config.yaml
n_experts: 40
d_expert: 128
router_score: "sigmoid"
routed_scale: 1.0
balance_bias: false
lr_router: 0.000987
vocab_size: 1684
norm_eps: 1e-06
tie_embeddings: false
lr: 0.00863
grad_clip: 0.5
seq_len: 384
steps: 7702
dataset: "wikipedia_en"
Below are experts of layer 4 (counted from 0) of a mixture-of-experts language model. Rows are named router (the router's row for the expert), gate (a neuron's input weights, with its number), up (a neuron's input weights, with its number) and show model dimensions 0-159. Each number is 128 + 32 x the weight over its row's rms, rounded and kept within 0 to 255.
After each expert's rows: a language model's description of what the expert responds to. This comes from a sample of Wikipedia text that the model never trained on.

# expert 12
router [ 62 149 144  92 102 124 208 142 126 119 180 169 115  95  79 126 119 120 132 161 110 157 151 104 133 142 131 151  87 108 138 172  98  72 142 101 170 168 123 119 109 107  62 100 163 160 107 158 194 164 113 105 154 153 162 156 153 159 128 176  92  94 139 128 169  94 113 125 123 132 119 140 167 135  79  95  95 167 135 180 141 110  99  67 135 125 137 173 152 159  95 161 110 144 135  87 195 154 136 155  85 119 117  77  62 142  96 116 111 141 154  94  87 143  93  75 152 143 143 112 100 121 144 166 137 121 118 133 127 101 181  58  89 159 126 158 168  72  92 160 120 156  86 135 138  86 183 173 163  90 162  90 147 132  97 124 189 161 191 115]
gate2 [151 172 127  34 130 127 103 149  85 145 156 132 161  91 146 147 140 159  97 160 195 130  99  97 110 186 155 136  90  40 131 171 176 103 144 107 170 116  95 152 119  64 105 144 131 100 116 153 169 150 145 103 141 117 162 125 165 124  69 146 129 168 136 181 154 148 133 126 147 190 118 136  52 148 100 127 139 155 108 121 152  77 157  75 118 118  50 112 159 130  75 120 103 122 151 105 140 115 154 152 129 108  73 112 138 129 113 101 112 119 141 119 119 148 149 113  74 158 144 150  94 147 129 145 156  92 151 170 106 133 144 166 208 115 138 106 192  34  57 129 109 114 124 163 146 124 126 148 116 130 162 168 103  69  92  99 108 138 163 136]
up2 [ 68 134  88 128 114 132 158 194  69 147 108 122  95 163 122 138 104  83 122 118 165  89 143 113 111 116 147 168 149 113 103 154 124  57 134 125 181 181  82 134 188 143 165 118  76 151 100 163 127 130 169 144 104 116  90 122 126 167  99  65 166  97 129 122 178  90 129 147 119 154 178 124 141 119 131 107 189 112 154 112 133 138 159 103 126  85  88  77 117 122  56 193 163 109  58 127 117 141 181 118  68 122  99 152 120 115 118 138  97 139 190 141  66 146 165 133 110  89 109 139 102  89 173 140 194 110 216 160  69 117 127 111 158 166 149 139 160 119  98 145 142 130 120 156 131 113 143 106 181  96 119 123 103 144 185 130 190 148 118 129]
Description: Single capital letters

# expert 39
router [100  82 121 137  68 129 159 170 145 147  85 149  93  47  95 145 137 105 149 130 113 164 171 119  60  90 144 148 123  98 103 174 158 130 115 115 178  82 153 120  60 124  83 129 142 151 138 152 136  71 148 125  81 140 147 162 205 172 184 140 124 130 145 112 177 131 141 131 115 144  85 193 160  57 134  89 111 194 107 124 115 104 155 119 146 137 142 172 161 118 109 146 115 117 147 128 148  97 149 166  93 117 107 126  87 127 154  96 143 155 120 106  92 133 132 126 160  72 145  68 132 144 126 121 140 158  71 165  75 107 151 115  92 177 117 104 144 110  66 162 101 102 119 108 145  89 174 115 116 108 116  98 159 186  49 149 166 144 202 144]
gate2 [122  99  93 171  87 100 122 170 130 133 105 140 124 158 112 186 146 180 152 133 110 121 130 130 101 170 137 163 149 108 129 151 133 124 135 195 140 147 154 125  87 109 134  98 150 139 127 117 144 167 110 126 119 158 154 123 142 148 139 182 108 136 162 227 170 133 109 149  81 141  61 167 133 160 140 191 104 184  71 111 143  77 105 144 180 178 108  98 148 139 174 151 140 103 177 136 140  93 112 163 137  75  91  96 130 119 136  92 146 118 132  49 203 162 131  89 103  98 101 111 148 146 132 107  84 148  98 113 137 146 124 155 132 168 159 114 158 186  96 146 137 162 167 129 115  96 182 148 122  94 114 147 175 105 131 147 172 123 173   3]
up2 [112 163 135  73 143 193 122 119  95  99 153  84 168 129 114 104  76 130 136  79 129  98 100 114 209 135 131  74 159 102 105 111 153 134 120 139  79 113 167 100 160  91  95 158 116  96 156  96 120 184 118 151 181 136 107  62 173 127 104  93 119 148 123 110  98 142 148  65 152 162 129  94 143 166 133  86 143 121 174 119 146 111  98 116 145 106 157 120 152  71 120 109 140 150  87 102 118 107 133 115 195 187 179 133 175 139 119 105 157 116 179 188 115  90 121 140  95 157 123 134 139 219  88 109  95 124 126 169 176 119 140 140 117 102  76 145 138 111 172 141 134 137 139 122 176 141  67 122  77 203 194 113 145 153 168 121  77 129 112 179]
Description: Consonant-t pieces

# expert 31
router [ 79  77 120  94 115 115 152 175 142 132 114 127  67  75  71 170 117  92 152 130  94  55 161 182 115  99 147 144 122 107  79 150  97 132 142  90 110 111 149 130 135 145  98 150 169 139 135 155 152 145 165 119 136 164 154 170 214 145 149  81 119  83  90 158 161 150  93  95 127 181  73 165 134  93  99 126 132 130 112 120  90  98 118 103 151 126 198 175 154 138  84 130  93 146 163  90 183 165 114 115  59 137  97 150 111  92 178 102 101 114 159 110 121 140 122 130 162 120 208 122 121 107 101  93 151 133 136  90  97  87 130  25 135 131 169 148 153 133 137 181 151 165  63 129 178 140 151 131 129 135 140 117 146 130  95 122 162 172 161 154]
gate2 [152 108  97 138 146  97 151 197 144 102 139 150 115  80 108 109 148  81 114 107 166 104 125 159 155 143 140  94  97 134 122 126 151 166 137 147 139 162  63 110 145  86 128 123 137 106 168 130 141 102 156 109 117 128 152 169 183 118 168 108  68 121  69 154 206 151 141 103 148 147 114 150 154 164 133 124 147 164  90  77 163 137 151 140 157  74 154 134  73 135  61 151  94  84 144  93 185 105  52 110 124  87 139  85 130  86 123 114 151  80 107 140 164 138 110 158 100 170 159 146 128 131 137 155 143 114 197 114  98 187 106 135 146  96 103 172 108 149  77  91 117 136 154 116  71 161 136 105 156  68 100 191 151 153  73 147  57 138 151  58]
up2 [ 62 148 149 150 112 132 125  37 155 167  78 108 105 173 130 160  72 142 164  75 185 129 130 135 105 174 155 125  99 107  99 106 105 124 143 157 146  77 163  78 159 115 145 143  98 145  81 135  92 112  96 152 130 119 147  97 117 137 119 102 140 148 126 209  99 110 131  99 156 108 124 125 135 120 153 143 176 164 115 152 168  77 165 113 103  98  50  98 164 150 146 161 171 137 116 170 142  87 104 126  58 160 126 158  94 199 112 173 120 165 109 103 118 164 146 114 219 166  80 173 114 107 145 129  51 122 119  86 149 121 131  79  84 174 175 112 104  84 152 136 136 120 144 151 134  96  93 106  95 146 122 107  82 131 159 147 161 136 141 150]
Description: T and at pieces

# expert 26
router [ 49 117 116  89  69 116 136 153 148 120 200 127 106 106  91 139 184 106 124 173 116 114 154 195  95 111 144 143 161 124 165 126 145  68 111 172 166 135 156 140  82 100 107 156 125 146 116 129 156 141 123 107 133 152 168 166 194 200 199  95 141 141 141 107 177 118 103  88 203 188 119 168 159 121  80  75 109 181  56 125 129  98 128 128 127 144 154 151 184 124  83 139  91  95 133 128 130 159 126 176 131 147 121  54  68 159 109 129 154 115 120 106 162 103 131 169 143 145 119 161 164 131 132 111 148 110 115 141 106  99 122  87  84 117 134 130 127  37 122 147  85 118 134  93 172 131 100 150 167 113 124 154 118 175 104 114 159 163 167 126]
gate0 [113 136 147 115 148  97 139 138 107 157 164  86  87 170 142  59 167  93 127  95 175 151 153 159 126 166 169 115 162 139 137 104 121 109 126 136  66 125 192 180 111 152 140  70 155 210  91 127  69 128 160 115 128  99 126 149 126 126  92 132 124 117 159 103 119  81  87 127 160 181  71 117 113 116 102 144 115 121  74 144  83 114 175 140 136 160 103 192 146  96 111 215 159 175 126 191 107 174  78 159 124 111 113 114 121 138 129 152 122 168 102  75  81  70 151 115 116 170 152 141 179 110 152  89 132 168  71  75 105 118 149 136 134 128 103 128 160  57  97 134 144 133 192  97  72 118 113 128 146 119 130 106  89 144 117 111 105 164  96  90]
up0 [ 71 122 126 111 151 146 154 159  99 140 131  70  94 120 104  89 106 150 101 102 170 150 124 178 113 141 162 175 171 143 137 133 130 120  84 101 118 184 116 119  71 152  98 113 131 134 101 105 154 128 143 164 111  86 147  70 108 109 113 154  89 142 100 104 152 119 143 122  73 114  63  71  99  99 124  85 169 125 111 185 160 130  88  64  88  51 135 142 198 118 161 159  94 150 168  63  74 126 113 159 132 120 151 120 165  96 150 138 119 101 183 136 170 164 158  57 127 139 124 112 146 121 123 112 118 132 118 123 189 160 109 154 200 133 123 153 155 132 127  91 149  61  86 112  87 103 155 172 138  83 109 202  83 111 168 109 168 115 123 160]
Description: Early consonant word pieces

# expert 16
router [103 103 125 127 149 104  73  67  92 108  98 128  69 127  91  98 111 102 111 150 101  79 144 141  49  31 138 120 102 118 144 163 130 151 132 111 157  99 128 125 122  70 179 144 161 152 118 130 139 102  91 115 129 156 139 158 191 170 195 109 187 127 144 120 162 111  74  47 175 162 119 171 161 107  62 107 109 146 127 166 139  99 121 106  61 122 179 130 133  89 100 152 137 149 137  95 149 150  96 141 122 104  95 111  71 131 144 110 124 121 151 106  91 170 134 149 126  82 126 126 129 160  97 101  90 174 118 133 129 119 169  50  86 112  80 180 115 141 143 156 107 145  92 109 163  77 139 164 163 158 178 110 123 187 115 110 117 147 139 170]
gate2 [ 99 119  69 191 118  59 103 131  71  62  96 121  97  91 158  96  82 117 104 124 142 141 113  99 157 128 125 121 148 171 105  38 132 150 130 187 124 134  93  94 155 133 132 129  97 142 136 151  71 149 138 118  96 183 182 163 144 102 122 178 135 106  80  95 112  84 134 130 169 120 113 210  74 132 157 119 105 103 118 119 124 105  95 127 111 136 119 159 130 156  99 169  89 119 132 188 110  73 156 141 102 159 125 152 132 116 171 130 174 163  84 148 115  56 119 144 109 118 131 115 135  80  62  95 110 147 125 141 139 111 189 108  85  96 123 156 137 119 155 120 130 179 178 107 166 117 149 177 202 150 187 145 155 161 104 115 160 185 131 123]
up2 [104 108  78 160 134 117  87 124  88 135 144 155 107 146 103 146  58  97  84 118 118  63 138 114 144  94 111 169 116  98 101 128 126 167  96 113  99 152 152  93 157  98 136 153 123 134 144 162 156 104 119  95 105 101 156 123  94 143  96 145 120 149 101 152 109 172 188 156 113 108  98 106  71 147 161  73 187 143 195 113 154 158 150 140  88 135 154 175 120 164 128 139  86 102 180 157 119 126 116 105 136 130 148 156 135  87 186 172 118 169 171  73 117 113 156 174 125 146 160 134 210 121 155 132 137 133 150 123  92  76 115 116  80 119 180 114 137 120 194 167 144  78  59 144  99 120 106  55 183 176  72 176 144 110 142 174  70 158 107 144]
Description: S and h pieces

# expert 29
router [142 136 145 110 119  73 107 138 108 118 183 178  95  83 102 181 146  64 112 114 148 136 167  91 136 125 157 145 175 101  77 157 152  56 151 161 169 101  72 103 129 150 144  99 142 156 148 130 128 123  78  95 115 190 144 179 190 155 168 165 138 105  66 130 137 115 107 111 181 159 134 158 129 131  78  93  67 123 101 154 100 123 122  64 128 107 105 142 144  81 119 118  96 151 175 115 164 118 133 145  97 116 117 131 114 120 187 108  66 146 122  98 126 144  83 117 127 133 177 106 120 228 111 112 130 188  82 110  98 112 160 118  87 154 141 149 138 150  79 146 106 150 105  98 166 123 101  81 131 163 138 145 160 152 103  91 191 188 166 155]
gate0 [122  97 124 117 124 146 110 119 129 185 102 146 113 121 149  53  87  89 128 193 110 133 108 134 108 157 136 114 108 208  59 165 109 153 101 165 121 141 126 117 175 112 149 105  71 131 135  98  49 124 142 111  65 155 121 159  62 172 169 140 146 108 178 151 159  88  98  72 169 143 161 120 168 144 142 107 146  94  77 150 122 138 121 140  99 105 158 118 100 117 137 148  91 164 188 134 122 133 133  88  90 113 136 155 128 211 116 121 105 170  90 118  64 178 167 151 144 100 163 171 148 200 113 128 162  93 109  98  83 146 166 157  90 147 166 152 109 131  62 114 130 122  62 128 116 129  96 151 128  71 121 138 122  90 101 124 132 139 100 180]
up0 [133  89 137 160 156 149 117 136 111 141 164 159 196 127 101 109 151 129 129 104 147 135  99  89 134 139 182 111  81 113 139 127 162 145 131 160 198 154 161  94 155 110 156 152 113 140 152 111 164 106 108  78 178  77 145 120 149 133 108  76 149 146  88  98  93 116 185 133 192 162 109 182 164  69  51 106 154 109 130 137 138  92  60 145 120  83 111 106 187 192  94 183 126 160 129 161 135 182 126 169 130 153 192 131 112 128 143 125 174 173 172  93 136 164 147  95  97 149 204 173 110 112 139 154 119 155 173 113  97 118 115 134 120  80 119  84 110 115 172 127 159  74 121 155 141 150 120 160  83  96 155 164 112  81 103 167 121  68 142 145]
Description: Articles and determiners

# expert 3
router [ 71 105 116  88  85  99 134 152 140 154 150 159  89 113  84 132 143  68 139 142 118 102 156 124 105  77 162 128 112 105  92 188 136  91 128 110 155 101 131  95 111  77 106 132 102 159 109 179 165 133 121  85 134 174 171 177 169 176 187 102 146 131 146 136 169 131 100 119 159 146  86 181 140 106  93  99 104 179  80 164 103  72 102  82 116 121 166 176 153 115  98 130 105 123 170  82 173 138 124 162 113 139  95 124  92 140 109 107  85 136 141 108 106 104 113 132 153 125 180 106 138 150 120 127 126 166  61 184 102  82 151  70 107 177  99 173 178  90  92 171 109 149  87 108 156 101 168 129 158 131 168  71 132 169  67 109 160 169 177 171]
gate1 [156 184 121  86 120 145 158 149 159 165 203  87 123  94  74 141  90 173 162  94 120 189 135 126 151 106 101 125 149 139 110 174 143  83 156 130 175 136 153  77  83 170  77 136 198 109 114 144 130 121  93 140 144 160 165  62 148  81 120 130 115 153 143 125 140 121 145  42 166 114 152 145 117 103 150 102 138  95 198 147 200 114 130 125 160 143 134 172 170 141  91 196 139 151 121 115 129 131 157 141 164 101 209 141 111 131 106 128 155 171 108 144 145 153 185  94 168 148 171 127 114 173 147 157 149 122 127 156  67  94 148 103 105 143 144 169 133 120 115 182 115 155 169 177 156 128 137 124 172 137 125  70 146  97 159 113 118 169 168 179]
up1 [108 100 176 141 116  93 145 153 142 119 143  87 173  87 129 149 131 135  99 107 152 140 118 142 133 121  95 136 154 148 112 102 137 132 190 151 122 108 142 103 141 107 129 235 130 154 130  83 170 128 126 157 145  97 140 141 141 102 114 113 126 156 113 144  91 147  84 135 140 110 185 113  85 164 122  98 160 145 180 182 206 144 144  68 129  76 125 153 105  98 104 118 170 101 120 121 126 136 137 143 160 168  91  66  43 140  97 102 166  89 166 186 168  96  77  76  91  97 146 163 132 160  97 193  97 150  92 120 147 193 119 144  89 149 128 107 182 165 165 127  97 109 130 184 165 152  97 177 131 138 152  85  94  97 146  90 152 187 118 181]
Description: Table dashes and connectives

# expert 7
router [120 129  96  94  86 103 206 135 129 120 137 175  96 110 103 147 121  76 153 146 112 122 122  57  87 112 170 155  76 115 133 177 123  96 114 164 121  79 104 106 106  91 120 109  82 160 119 170 115 173 104 113 123 164 143 140 165 165 164 109 109 150 192 121 146 139  81  74 127 104 112 136 140 128 108 111 154 176 150 190 115  90 130  90 113 134 147 175 148 106 138 106  96  92 175 112 166 101 129 141 123 100  98 111 103 110 182 108 129 127 158  84 139 120 121 145 166  88 145  84 127 146 113  97 121 125  94 135 111  96 140  16 160 204  94 185 166 135 103 176 101 166 104 163 188 132 102 153 154 168 131  97 163 126 118 136 143 213 199 123]
gate0 [162 159 111 127 130 117 142 101 134  65 159 160 172 106  72 114 125 118 131 140 127 194 158  87 128 108 169 102  73 115 118 159 147 141 141 140 127 157 158 136 178 112  91 116 106  88 114 126 181 166 147 116 113 164 144 126 186 120 139 184 122 167 164 103 143 130 142  67 154 129  93 160 184 149 110 139 126 101 169 141 114 110 106 135 134 171 120 129 105  99 161 124 112 117 141 152 219 116 147 114 128 121  95 111  97 175 142 166 150 104 157  94 127 157  64 129 107 147 104  85 210 147 119 115  79 155  52 144 160 132 136 117 106  38  56 216 186 180 122 138 151 152  93  99  93 154 133 149 117 159 157 176 101 163 171 118 134 110  81 125]
up0 [105 131  92 135  98 172 134 134 136  73 108 167 152 149  81 149 148 109 188 157 126 165 149 123 111 111 117 103  84 133 116 129 169 145 128 168  97 161 133  84 111 127  83  99  94 117  85 153 157 130 146 156 152 126 165 133 154 201 149 138 106 139 166 117 143 174 127 149 120 111 106 146 106 183  97 163 126 129 178 136 134 122 131 141 153 133  89 186 115 134 178 105 122 113 127 151 172 124 130 171 107 146  58  50 123 161 134 137 147 193 146  90  85 133  64 141  79 152 112 132 166 150  76 118 124 170  80  99 170 132  96 104 104  44 103 183 163 123 155  93 131 109 169 128 116 159 104 103  55 150 168 125 127 168 223  78 181 178 132 136]
Description: Letter k pieces

# expert 23
router [ 57  93 125  95 128 123 147 164 120 153 168 173 120 123  60 124 132 147 120 118 155 109 159 110 139 155 139 158  99 113 131 124 168  90 115  88 163 143 156 103 102 136 145 135 127 149 125 166 131 164 130  82 133 165 161 148 127 148 147 134 197 165 135 171 173  95 133  91 149 183  98 213 116 157 101  91 158 108  67 152  93  56 104 109 160 145 170 126 109  60 120 130 143  99 121  77 193 161  91 126 147 182 166 156  69 160 110 129 103 123 152 147 100 137 101 139 102 134 172 111 150 143 131  46 132 131 107 170 115  77 146  83 137 173 131 141 130 154 144 174 140 133 101 107 150  48 155 123 140 122 161 120 177 211 129 113 144 207 151 119]
gate3 [100 127 144  48 135 146 130  73  90  98 129 155 164 148 108 168 149 102 147  99 167 116  91  59 190 132 136 143 148 178 160 101 154  99 111 154 118 118 164 131 115  98  81  94 155 108 184 122 149 142 101 138 166 116 144  86 122 170 149  52 113 110 151 177 128 157 137 161 145 125 152 131 122 194 181  87 146  89  78 178  85 109 120  91 129  51 105 152  87 109 135 129 169 147 127 103 100 155 121 119 114 192 117 149 119 139  97 144  95 144 136 100 151 109 144 145 181 118 162 170 120 156  96  71 154 120 150  97 102  85 153  35 118  61  74 127 116 132 119 148 115  96 108 153 166  67 100 139 167 146 129 144 134  96 145 166 143 188  99  88]
up3 [104 134 142 182 123 158 150  82 130 134  51 117 104 133 134  80 191 134  99 126 138 145 151 148 171 118 105 148 156 172 142 146 135 150 180 128  84  58 122  65 156 116  98 131 143 175 103 134 184 166  89 113  85 126 126 135 133 149 142 125 130 182 126 139 149 158  59 136 147  95 173 143 159 107 165  78 100 159 150  67  70 101 118 138 125 114 168 162 117  68 128  96 128 122 127 111 119  77  71 124 113 124 108 129 158 144 101 131 172 138 139 113 153 101  85 103 122 189 164 151 120 150 147  98 107 164 155 157 146 132 146  98 131  97  91  94  94 150 171 119 144 192 100 111  63 141 136 116 134 230  91 113 167 182 114 102 159 166 117  46]
Description: E-ending pieces

# expert 21
router [ 67  87 116  85  99 118 137  96 123 105 194 141  66 136  98 177  92 114 149 142  96 121 179 117  96  89 153 103 122 121  82 165 140 108  85  85 175 133 157 110  81  99 133 107  87 146 127 173 140 106 205 104 128 167 129 168 140 174 180 130 159 130 175 132 189 104 107  85 136 158  98 205 123 154 103 103 126 163  95 116 108  72 110  70 122 125 203 195 133 143 134  95 126 174 152  91 184 136 115 150 112 144  87 132  70 119  89 148 112 145 129  86  87 153  97 129 149 162 151 131 127 148 109 137 103 184  76 134  71 105 141 144 112 153 105 138 160 102 111 177 136 149 101 125 157 124 133 159 125 159 134  90 101 105 105 131 175 179 199 127]
gate1 [116  67 127 151  89 209  73 105 152  85 160 125 129 102 122 189  86 142 115 127 123 173 122 136 133 100 165 171 110 165  95 118  65 101 179  88 100  77  71 122 120  80 127 143 193 120 122 128 154 107 120 103 106 176 137 117 110  88 148 112 152 108 161  95 130 184 130 164 135 147 166 141 167 104 164 116  78 107 112 110 109 121 111 123 118  78 117 122 130 116 140 116 180  98 211 128 154 122  80 101 130 146  82  31 113 136  63 188 110 108 106 144 101 141  86 142 119 125 148 151 129 126 142 129 176 195  82 121 151  76 112 139  95 171 112 114 134 103 138 175 153 164 111 101  97  73 123 136  70 151 149 171 166 179 110 102 116  98 125 109]
up1 [ 51  54 160 102 118 100 111  84 154  58 126 125 208  90 167 149  72 135  92 152 138 145 109 127 125 143 159 141 109 178 104  84  69 118 160 111 131 128  69 140 103 148 131 143  89 139  86 155 127  94 164  78 103  62  95  96 121 133 153 132 208 153  96 113 144 133 152 141 132 120 152 153 166 118 153 101 153  77 128 118 162  87 124 129 156 167 154 134 148 155 131 120 134 140 129 117  99  87 109 137 137 127 153 105 131 138 195 105 104 140  81 111 159 168 102 111  75  85 201 131 169 152  79 188 122 124 112 142 164 123 153 131  79 117 119  87 192 179  83  66  92 132  94 153 105 113  84 119  76  77 148 147 160 124 129 121  87 121 136 114]
Description: Inner syllable fragments

# expert 4
router [ 74  84 114 131  69  88  94 126 123  99 168 180 117  94 108 161 165 108 160 157 123 116 193 204 113  92 152 139 130 116 146 180 176 114 119 134 123 110 156 140  96 121  96 117 129 148 122 189 158 112 115  94 147  94 127 133 133 145 190  77 125 138 153 167 154 144 134 127 182 150  67 124 107 135 111 123 102 173  88 121  55 108 118  79 158 133 113 139 157 105  92 126 125 101 139 117 168 115  98 178 135 139  77 115  60 101 145 126  49 122 134 138  94 168 128 163 161 129 240 131 111 120 145 115 146 168  92 167 120  75 134 124 117 158 109 175 139  73 102 142 116 165 118  74 143  86 141 135 117 148 187  84 156 165 111 121 147 162 189 166]
gate2 [148 127 131  70 140  53  96 117  97 126  99 108 103 161 117 117 138  72 160 146 120 176 115 107  27  93 135 141 166 156 135 169 105 100  68 114 161 155 135 109 136 158 128  99 159 129 127 173 123  60  96 152 147 122 104 152 128 143 193 127 148 101 130 185 188  65 110  58 161 107 117 131 162 143 115 158  78 154 180 127 113 114 117  86 145 132 117 199  74 156 184  84 141  89 162 127 140  79 123 174  96  95 170 109 120 104 112 129 120 109 144  87 117 112 113 114 175 110 128 163  78 120 109  98 109 184 169 174 155  82 119 188 141 138 127 141 125 131 169  63 140 127  71 126 134  84 149 143 157 137 129  64 124 135 142 145 126 101  86 139]
up2 [116 103  62 132 149 121 126 115 100 141 104 140  81 122 214 152 129 112 159 119  58  91 131  93 136 137 106 137  81 105 100  76 150 100  91  87 154 103 185 113 113 193 142  89 131 184 135 205 172  82 173 133 125 146 102 153 140 136 172  99 108 103 215 162 119  82 198  88 104 164 153 141 171 127 116 168  93 111 103  87  77 163 144 137 120 156 128 114 123 184 215 127 155 119 106 114 168 107 122  90 137 171 134 149 161 125 142 132 121 154 157 132 123  81 117 165 115  93 139 143  84 146 104 119  82  66 196 104 110 139  94 108 136  90 120 135 128 132  96 156 134 143 140 106 120  82 173 127 187  65 170 152 119 117 136 123 155 130 134 128]
Description: Capitalized word beginnings

# expert 33
router [104 122 114 108  82 102 106 161 132 112 200 124 111 150  92 147 137  78 120 103 120 148 185 118 174 115 193 170 109 134 117 184 135 137 133 113 145 113  93 141 107  87 105 134 184 174 113 139 102  98 121  64 126 172 145 161 118 165 159 107 113 141 229 142 162 167  85 123 126 182  82 178 161 133 142 121 105 165 112  85 123  67 119 114 119  80 196 106 150 114 121 153  94 128 125  47 148 113 118 119 121 134 105 126  97 113 151 102 122  92 115 121 117 138 122 139 110 113 126 105 123 186 120 105  96 166 119 149  98  47 147  68 103 130 118 165 153 136  67 161  90 173  98 124 169 122 186 124 212 172 126 107 133 159  82 108 185 114 140 166]
gate0 [134  94 128  38  96 133  91 126 157  95  71  86 158 153 102  91 192 108 118 127 178 143 167 103 136 174  92 186  67 149 120 124 125 173 112 110 147 108 123 163 110 148 181  49 191 131 136 109 121  87  77  73 143 108 141  84 156 181 141 142 138 138 193 151 111 135 169 141  93 176 123 127 124  82 155  73 140 131 136 105  96 115 164  85 111 155 179 128 151  86 132 157  84 172 132  85 132 163 156 137 129 118 104 160 157 104 144 125 140 138 144 120 100 159 116 169  72 206 114 118  96  79 140  81 134 182 179 139 112 121 134 107 143 154 106 108 142 140 125 174 116  89 159  80 110 131 103  93 185 142 148  99  75 131 144 105 152 163 104 154]
up0 [168 165  98 112  92 112 132 166 104  51 152 120 177 130 164 146  91 158 136  78 140 122 139 178 153 124 127 158 114 152 113 194 144 175 140 170 139  88 151 114 107 123 112  88 111 132  64 127  80 138 105 127 103 171 130  87 128 181 159 185 128 178 151 125  91 102 111 155  78 215 162 117 123  96 135 116 139 113 144 102 109  88 148 141 108  86 122 123  91 119 129 104 119 106 183 114 115 115  76 127 174 128 174 199 123 138 147  55  92  71 171 149  69 154 133 128 112 125 139 104 100 101 130 129 107 130  78 158 165 156 195  96  74 172 132  90 153 150  91 149 137 182 155 127 183 137  71 124  81 124 160 137 100 155  90 150 173 135  94 151]
Description: Pronouns and auxiliaries

# expert 35
router [ 82  84 121  64  29 114 174 136 123 173 107 130  80 132  99 120 147 105 136 160 185  85 202 108 104  93 137 119 115 122 158 130  80 138 141  78 151 110 163 121 138 134 153 148  52 159 154 151  98 157 105 105 128 139 177 172 116 182 131 122 143 131 145 145 166  87 130 107 166 132  94 144 142  87  93 113 108 171 107 162 112 102  92 101  95 100 180 178 122 111 121 113 104  84 169 121 151 152 105 136  99 132  99 119  74 115 129 105  59 131 132 122 116 101 144  81 112  55 173  78 121 167 114 153 100 198 127 228 108 118 145 138 116 114 134 115 124 129 135 140 108 161 115  88 130 121 125 115 178 119 160 104 129 153  71 120 168 210 150 139]
gate1 [156 128 123  80  90 168 102 107 138  93 162 118 151  98 145 153  71 163 117 108 136 149 173 107 146 102 152 155 116 143 114 169  69  78  84  78 138 121 109 130 141 117 140 161 130 142 148 141  90 165 103  89 115 139 145 141 100 103 109 137 126 104 145  99 167 234 116 158 179 160 183 112 154 116 118 131 118  65 100  81 132 103 101 102  86 122 128 170 158  96 169 160 110 111 131 148 171 187  91 100 157  69 138 145 115  91  67  43 113 120 159  95 156 128 146 101 144 175 125 132 108  71 125 116 116 123 141 170 121 169 127 140 120 160 162 167 136 109 109 160 159 203  69  85 191  95 112  67  89  91  89 121  77  87 121 148 126 130 117 168]
up1 [ 69 128 161  80  93 169 134 155 165 107 116  97 163 166 124 123  78 138 159 144  54 127 216 158 103 106 104 167  73 140 139 154 129 141 145  88 152  98  83  91 145 165 156 123 106 121 136  61  78 149 138 128  85 193 105 146 112 145 155  67 157  96 136 135 184 203 105 119 139 135 132 139  89  97 104 127  91 124 124 144 128 112 110 126 101  88 141 152  85  99 113 190 127 143 131 130 121 193  97 146 110 154 122  84 117 145  75  70  86 135 156  86 182 129 138 118 116 145 130 163 142 104 148 117 116 131 193 129 104 139 166 157  84 157 162 151 110  91 111 139 139 163 151  99 108 127  68  66 130  59 130 130 112 150 125 184  74 103 133 189]
Description: L and r pieces

# expert 22
router [ 68 117 117  96  75  97 154 158 133 147 152 152  98 115  78 146 141  65 142 160 111 107 175 130 103  89 178 125 114 115  89 191 117  99 127 125 154 102 149  94  94  83 105 130 101 148  98 169 152 111 139  89 117 164 170 179 172 182 184 110 163 129 153 123 178 120 125 113 148 139  89 180 143 119  97  99 114 172  99 154 110  82  94  79 120 135 172 183 152  95  96 151 110 134 146  84 166 146 108 137  97 125 102 116  91 115 122 110  83 157 144 115  86 127 127 139 148 125 167 102 149 150 117 102 134 157  80 177  87  88 159  63 121 162 115 194 174 104  90 166 121 150  86 110 155  86 167 110 172 138 154  59 121 163  73 123 145 201 192 150]
gate3 [134 114 139  58 154 132 138  97 224 128  76 113  80 129 131 156 134 146 128 101 101  91 117 140  83  96 113  93  98 179 152 108 139 216 138 114 152 139  76  71  86 109 130 123 113 154 101 212  69 112 148 101  93 106  97 149 170 153 170 112  98 157 157  96  97 125 132 127 151 142 122 124 175 136 104 127 142 126  64 101  98  64 150 117 134 117 154 154 124 123 157 153  95  95 168 131 139 104  81 123  72 123 128  91 136 130 161 157 117  87 108 178  94 104 120 137 103 132 133 165 107  99 113 159 156 102  95 124  89 156 192 194  92 107 119  89  86  68  88 106 107  91 110  70 128 107 177 149 141 163 117 130 166 128  76 196 154 133 156 111]
up3 [114  81 163  81 120 158 127  60  80 170  78 115 101 146 145  95 121  89 119 175 145 138  94  64 126 118 132  75 102 118 139  71 110 144 112 116 111 132 127  45  98  76 138 184 131 121  95 138 120 100 148 152 170 175 154 159 154 132 128 203 153 110 159 106 109 103 197  94 135 136 107 165 219 140 136 136 114 124  82 149  82 126 233 114 166 104 161 122 119 144 163 141 136 125 121 150 155  93 118 103 149 117  98 103 109 168 133 113 113 123 117  76  82  56  81 118  97 139 138 167 165  89 171 118 143 125 120 148 124 182 130 119 127 134 171 151 105 117 106 143 192 143 145 121 118 144 126 167 164 126 112  94 146 123 153 112 137  39 128 176]
Description: Space before numbers